config.yaml
n_layer: 10
d_model: 384
n_experts: 16
experts_per_token: 2
d_expert: 176
d_shared_expert: 320
activation: "swiglu"
moe_layers: [1, 2, 3, 4, 5, 6, 7, 8, 9]
router_score: "sigmoid"
normalize_top_k: true
routed_scale: 1.0
balance_loss: 0.00379
balance_bias: false
n_groups: 4
groups_per_token: 1
shared_expert_gate: true
init_std_router: 0.0114
lr_router: 0.000565
vocab_size: 32768
norm: "rmsnorm"
norm_eps: 1e-05
tie_embeddings: true
optimizer: "muon_variant"
lr: 0.00999
beta1: 0.95
grad_clip: 0.5
batch_tokens: 65536
seq_len: 1024
train_tokens: 336700000
steps: 5138
dataset: "wikipedia_en"
Below are experts of layer 5 (counted from 0) of a mixture-of-experts language model. Rows are named router (the router's row for the expert), gate (a neuron's input weights, with its number), up (a neuron's input weights, with its number) and show model dimensions 0-95. Each number is 200 + 40 x the weight over its row's rms, rounded and kept within 0 to 999.
After each expert's rows: "mostly gets" lists some tokens that are sent to it at least half of the time. This comes from a sample of Wikipedia text that the model never trained on.

# expert 4
router,242,184,228,202,225,138,219,223,237,214,212,232,198,167,247,230,215,222,114,262,116,241,206,225,209,205,173,154,150,204,155,170,229,222,198,224,215,214,172,173,232,158,170,220,262,250,275,157,150,241,226,150,203,230,196,163,209,155,257,275,214,161,233,236,190,219,213,238,198,231,137,192,205,285,195,179,261,169,198,227,192,190,225,213,156,178,244,161,147,203,221,231,180,115,157,194
gate0,196,190,197,178,170,200,202,255,180,221,245,286,209,166,215,216,172,231,187,178,175,294,224,173,179,173,198,212,271,171,224,165,163,204,241,208,189,200,159,197,146,193,199,154,185,173,201,269,233,259,244,143,209,280,193,230,187,194,201,217,253,215,197,155,207,199,204,228,186,299,207,240,169,254,191,196,251,147,144,233,182,229,177,230,177,205,190,159,163,216,219,215,196,201,209,211
up0,155,157,143,280,231,235,169,183,223,228,225,213,181,216,210,227,194,180,187,205,213,264,255,161,196,188,158,167,221,155,245,152,160,152,202,193,195,207,205,195,186,158,148,241,239,192,215,263,189,173,246,187,206,195,190,239,192,152,189,204,185,234,165,201,95,184,198,192,245,215,171,241,169,250,133,123,256,168,141,230,225,208,183,221,187,178,279,181,234,131,217,188,250,186,178,249
mostly gets: " are", " to be", " has been", " have been", " was", " and was"

# expert 10
router,249,202,184,213,190,233,227,200,165,236,162,214,194,147,120,163,273,235,209,173,168,176,161,275,265,195,198,203,235,192,221,192,246,162,177,175,242,272,212,173,160,176,219,180,207,181,259,209,138,275,218,160,144,220,254,204,227,234,243,194,165,228,219,241,141,179,187,194,234,218,224,238,115,164,251,209,298,194,255,207,168,188,188,169,211,212,223,195,198,185,217,230,268,198,240,191
gate0,203,302,237,178,161,211,175,218,262,220,127,177,241,162,189,171,225,246,253,156,181,191,183,220,238,158,92,211,265,164,248,249,195,170,142,229,212,184,245,231,192,249,190,158,157,145,189,139,208,224,169,150,158,230,171,88,160,192,151,139,209,223,157,193,196,274,198,100,202,298,169,178,227,128,260,217,233,208,244,273,191,182,188,238,140,143,239,187,208,249,174,248,189,132,162,302
up0,184,127,129,135,169,183,114,149,288,259,176,209,241,226,255,229,248,164,172,165,185,215,208,153,163,239,219,201,207,152,166,181,221,156,179,184,169,169,233,164,230,190,161,227,225,191,134,192,289,229,142,289,199,207,224,175,209,171,199,266,185,206,198,204,251,214,178,254,184,266,221,194,216,190,213,218,172,246,135,195,173,201,144,247,189,166,160,254,214,107,180,225,240,204,145,158
mostly gets: "-K", "- Years active: ", "____", "- Born:", " Ph", " | Episode"

# expert 11
router,207,206,150,247,220,138,179,249,145,153,152,188,261,224,165,238,210,204,238,204,205,275,268,207,182,290,232,208,256,238,211,206,206,253,247,188,247,183,200,160,294,197,180,250,250,223,216,174,166,212,230,193,158,254,177,224,250,139,202,214,233,156,229,209,223,327,190,201,175,157,123,197,204,265,206,253,238,244,186,201,178,267,178,173,165,181,218,165,174,208,200,211,198,198,236,216
gate0,221,144,237,243,180,168,238,277,286,161,182,221,185,238,229,198,150,241,240,169,280,247,173,139,195,213,118,163,169,178,178,170,192,153,192,132,143,173,176,184,196,153,147,196,274,172,192,209,239,231,142,124,205,216,236,172,283,148,155,168,304,188,175,175,203,256,233,216,74,208,179,201,248,238,145,221,168,283,190,203,175,198,200,203,257,110,174,198,260,148,190,206,215,245,220,258
up0,135,210,176,238,195,208,205,194,206,201,224,94,187,122,240,226,188,202,159,187,233,241,270,196,150,131,126,162,212,201,234,158,273,184,229,215,262,210,186,238,131,139,252,161,188,244,224,95,205,213,222,193,196,140,140,161,216,158,192,187,240,196,148,233,236,152,150,183,170,189,227,256,196,183,191,115,192,164,176,171,207,290,138,196,187,127,205,246,183,198,177,218,205,215,222,240
mostly gets: "==History==", "- Born: ", "- Born:", "- • Total: ", "Personal information", "- Died:"

# expert 8
router,203,189,223,232,237,218,294,148,191,183,214,214,227,176,157,147,244,201,190,175,182,179,257,237,237,167,265,192,196,299,133,137,210,185,236,186,194,208,202,215,142,220,226,194,255,276,190,234,198,210,215,207,164,261,153,136,212,193,315,260,206,190,217,242,97,173,188,168,215,232,192,222,160,212,226,184,251,172,234,210,237,249,302,236,186,146,256,240,181,246,212,222,193,176,153,243
gate0,226,166,267,238,103,178,237,189,196,206,217,205,207,222,116,115,167,214,206,207,207,212,279,152,276,209,212,172,155,238,247,105,233,171,226,192,199,167,181,183,198,178,256,178,183,207,151,89,194,244,205,212,190,203,194,241,231,198,207,215,180,233,193,172,199,196,257,125,154,169,178,232,167,187,182,251,187,215,162,176,146,226,212,213,256,185,227,293,125,143,260,232,258,259,210,195
up0,123,124,169,123,155,110,170,183,253,145,172,231,206,206,112,141,241,217,224,210,296,176,196,160,132,198,157,212,181,153,160,132,235,190,118,175,204,215,273,252,231,210,161,199,159,181,133,173,167,275,299,195,215,102,221,260,262,283,216,129,174,147,164,245,244,268,188,246,172,255,205,188,169,244,186,179,215,215,205,183,228,208,203,205,236,174,208,131,218,212,228,166,211,234,226,198
mostly gets: " These", " defeated", " This", "ed that", "Personal information", " years ago"

# expert 9
router,215,183,262,194,235,165,194,221,225,220,226,228,211,171,256,173,249,232,170,234,127,177,245,198,160,243,217,213,174,173,113,126,262,255,248,182,219,158,182,215,194,210,197,199,240,240,163,252,128,202,187,221,151,218,210,234,184,270,298,188,208,161,186,288,164,217,171,199,203,237,154,227,185,249,186,152,239,201,215,216,194,238,218,242,187,170,273,165,187,158,192,238,225,126,199,161
gate0,195,224,217,169,195,211,181,204,243,227,262,253,250,165,190,178,139,192,156,162,214,202,241,217,176,234,154,272,207,219,223,155,177,200,196,178,184,217,242,188,287,185,143,171,209,161,106,110,161,128,146,218,191,181,197,264,239,158,209,257,93,209,175,251,144,171,218,264,187,161,171,171,174,177,219,165,304,221,153,262,180,195,185,231,142,203,228,169,163,151,237,257,217,147,197,188
up0,139,266,140,172,100,157,240,256,192,287,173,187,213,196,223,240,157,225,192,172,162,193,277,258,148,205,281,212,138,204,247,231,215,232,193,218,281,206,152,166,281,213,176,190,228,200,167,242,202,98,253,235,212,238,212,185,226,206,250,244,148,285,254,267,110,180,308,251,175,195,125,208,219,200,175,142,251,245,214,206,226,202,223,121,127,278,189,188,147,181,236,232,140,221,220,219
mostly gets: " c", "°N ", "- Family", " ne", "Senior career*", " gen"

# expert 1
router,222,171,265,283,172,195,257,173,119,175,202,204,278,178,192,231,184,236,174,199,133,176,228,199,254,180,207,222,202,184,186,201,210,161,287,176,243,165,182,181,226,210,212,226,260,229,208,202,211,236,164,168,157,295,196,184,246,172,263,202,265,145,205,206,183,209,215,239,186,191,175,193,160,254,205,237,263,169,209,222,253,246,211,190,167,186,193,173,65,230,253,213,231,201,178,189
gate0,185,201,260,193,142,219,234,282,236,207,152,255,180,185,224,241,203,230,182,263,188,267,188,235,227,174,241,223,181,136,210,253,233,175,186,188,183,155,160,175,141,206,282,213,131,185,227,259,243,282,147,223,208,180,207,157,219,201,210,191,212,131,188,165,26,296,186,194,254,248,168,190,185,214,237,165,228,134,150,202,190,222,196,164,215,174,314,185,218,156,173,152,179,171,178,136
up0,226,257,139,221,212,290,220,138,203,170,254,163,290,220,195,158,199,221,209,172,239,144,254,160,204,185,131,207,200,182,207,182,218,232,217,237,156,238,257,291,260,216,167,258,214,178,167,205,175,116,241,200,180,144,197,212,232,208,177,196,209,190,252,256,225,136,242,232,211,225,237,184,176,169,242,206,197,184,242,167,214,259,240,243,218,186,250,203,234,203,193,196,188,187,249,238
mostly gets: "\n", " County,", "  ", " | Pld | W", "\n\n", " | L "

# expert 13
router,216,173,211,273,193,140,194,156,174,233,194,196,247,255,166,189,259,203,154,214,191,208,257,190,280,208,193,232,236,214,197,225,196,222,223,166,259,191,226,230,157,183,195,145,267,297,176,169,186,249,254,122,159,267,107,208,232,200,267,257,195,228,144,275,142,184,179,196,191,142,159,167,189,206,166,211,308,222,232,189,271,237,183,228,185,133,273,249,138,246,216,206,214,184,215,231
gate0,144,168,277,237,197,227,231,294,195,162,150,314,183,121,172,190,235,268,209,119,235,207,208,253,232,177,258,202,246,241,206,218,216,227,200,253,256,168,195,254,194,167,279,199,216,214,238,233,240,237,220,78,201,243,201,218,209,148,250,221,183,168,227,198,266,212,168,205,202,207,205,191,245,246,255,224,176,188,218,195,225,213,182,214,251,199,229,203,229,247,261,147,170,241,154,200
up0,168,188,287,288,223,240,194,176,165,150,193,304,233,151,148,212,243,294,216,187,199,309,123,245,177,188,203,209,209,215,197,201,263,236,216,167,269,168,223,286,180,148,161,173,212,242,200,206,237,179,199,199,218,180,161,262,159,217,237,202,216,215,224,218,297,147,189,208,202,219,173,135,255,237,179,193,204,269,164,250,203,190,181,316,221,205,212,204,257,259,231,184,206,238,170,157
mostly gets: " / (", " In ", " season.", " years.", ".", " (age "

# expert 0
router,227,237,219,259,229,180,196,187,208,203,207,185,238,152,161,178,277,209,213,206,175,272,289,233,200,239,227,175,230,246,273,126,240,222,260,248,263,215,188,229,171,207,242,217,249,269,220,239,157,217,229,200,170,246,179,261,222,148,230,270,202,154,218,223,139,198,176,137,193,211,214,205,146,254,218,225,234,223,213,190,241,216,293,179,174,159,308,220,204,203,212,178,213,200,168,245
gate0,213,246,213,134,264,207,226,169,221,217,236,250,203,152,254,181,185,224,257,219,140,280,208,176,190,289,192,179,223,168,256,163,219,152,223,164,243,139,184,256,233,240,238,184,147,235,207,251,191,185,208,134,201,210,212,182,179,200,211,180,184,155,204,263,228,218,249,180,163,191,115,200,193,220,209,223,184,189,142,161,223,157,175,180,214,122,220,179,216,301,203,261,231,129,202,122
up0,192,175,208,186,133,207,222,171,139,242,187,158,99,164,187,248,187,170,154,213,174,180,157,150,224,218,111,176,182,211,276,227,189,141,170,256,154,251,223,160,184,166,224,130,239,209,202,135,182,215,243,118,205,253,175,225,229,190,208,254,153,221,180,274,197,135,184,237,165,141,232,200,250,200,135,247,217,231,113,230,160,153,129,177,172,183,237,182,217,182,196,219,164,251,212,182
mostly gets: "'s", "’s", " County,", "'s ", "er's", " Street"

# expert 3
router,245,202,132,221,167,236,259,253,174,231,214,231,166,166,162,159,239,231,205,208,179,152,262,273,201,194,215,176,185,166,120,186,229,255,287,163,178,204,176,181,222,113,220,262,241,165,203,238,169,293,190,173,107,245,179,219,231,136,209,252,239,225,205,241,147,168,199,205,168,249,201,242,181,214,165,195,273,229,231,138,204,209,232,222,160,187,238,243,210,172,185,208,231,227,179,161
gate0,224,167,204,229,197,222,144,147,179,128,167,220,239,209,253,233,188,187,155,189,166,199,193,201,181,172,181,185,173,255,263,310,219,103,177,223,179,150,199,234,210,198,169,160,227,178,148,233,179,198,170,211,172,231,212,135,136,209,201,206,207,181,263,158,172,189,210,219,180,157,214,177,234,203,200,166,231,213,211,161,202,124,197,233,249,158,218,199,162,189,182,190,171,173,164,215
up0,227,164,223,184,211,180,241,213,207,190,194,243,163,156,254,186,133,101,160,233,217,279,234,200,145,154,190,221,187,165,180,188,164,179,184,162,183,211,192,276,246,235,178,99,232,112,191,225,233,151,178,231,208,230,265,161,142,196,133,133,193,202,211,250,145,142,210,238,175,150,245,136,170,226,186,176,211,207,187,194,170,93,283,180,140,136,248,186,267,161,163,240,141,118,222,264
mostly gets: "  ", "epid", " Records", "He", "----", " Report |"

# expert 15
router,228,223,175,121,196,164,226,201,198,279,223,156,177,148,163,200,214,218,215,217,241,213,266,235,205,192,218,203,168,242,218,147,264,194,285,208,218,181,205,123,208,189,271,243,256,211,191,185,186,163,181,255,155,194,237,213,252,216,292,240,219,106,259,248,153,244,229,161,227,234,234,232,188,264,275,178,235,190,228,138,153,238,277,194,111,174,205,184,135,190,205,171,231,203,255,164
gate0,223,258,187,204,172,340,170,176,225,228,246,182,191,191,253,225,199,171,193,225,259,159,254,169,237,221,191,221,240,228,214,109,124,210,136,239,156,191,252,84,216,187,159,259,190,214,235,177,214,232,150,212,208,135,241,155,224,240,232,221,222,167,252,236,213,138,152,174,148,300,179,201,148,173,227,109,173,172,121,173,178,212,114,218,189,220,177,158,242,219,228,156,217,172,267,138
up0,269,223,286,263,149,271,249,174,224,253,206,199,179,161,236,204,206,207,184,195,161,236,219,212,244,281,258,214,188,181,168,194,191,194,175,184,196,214,277,244,180,320,158,251,143,208,234,171,111,190,178,233,208,159,242,213,236,174,143,290,198,279,195,159,246,233,215,259,119,213,173,216,152,237,251,234,172,177,138,244,203,240,187,226,186,210,181,175,119,270,248,211,133,200,239,230
mostly gets: " snake", " river", "ments", " water", " instruments", " aircraft"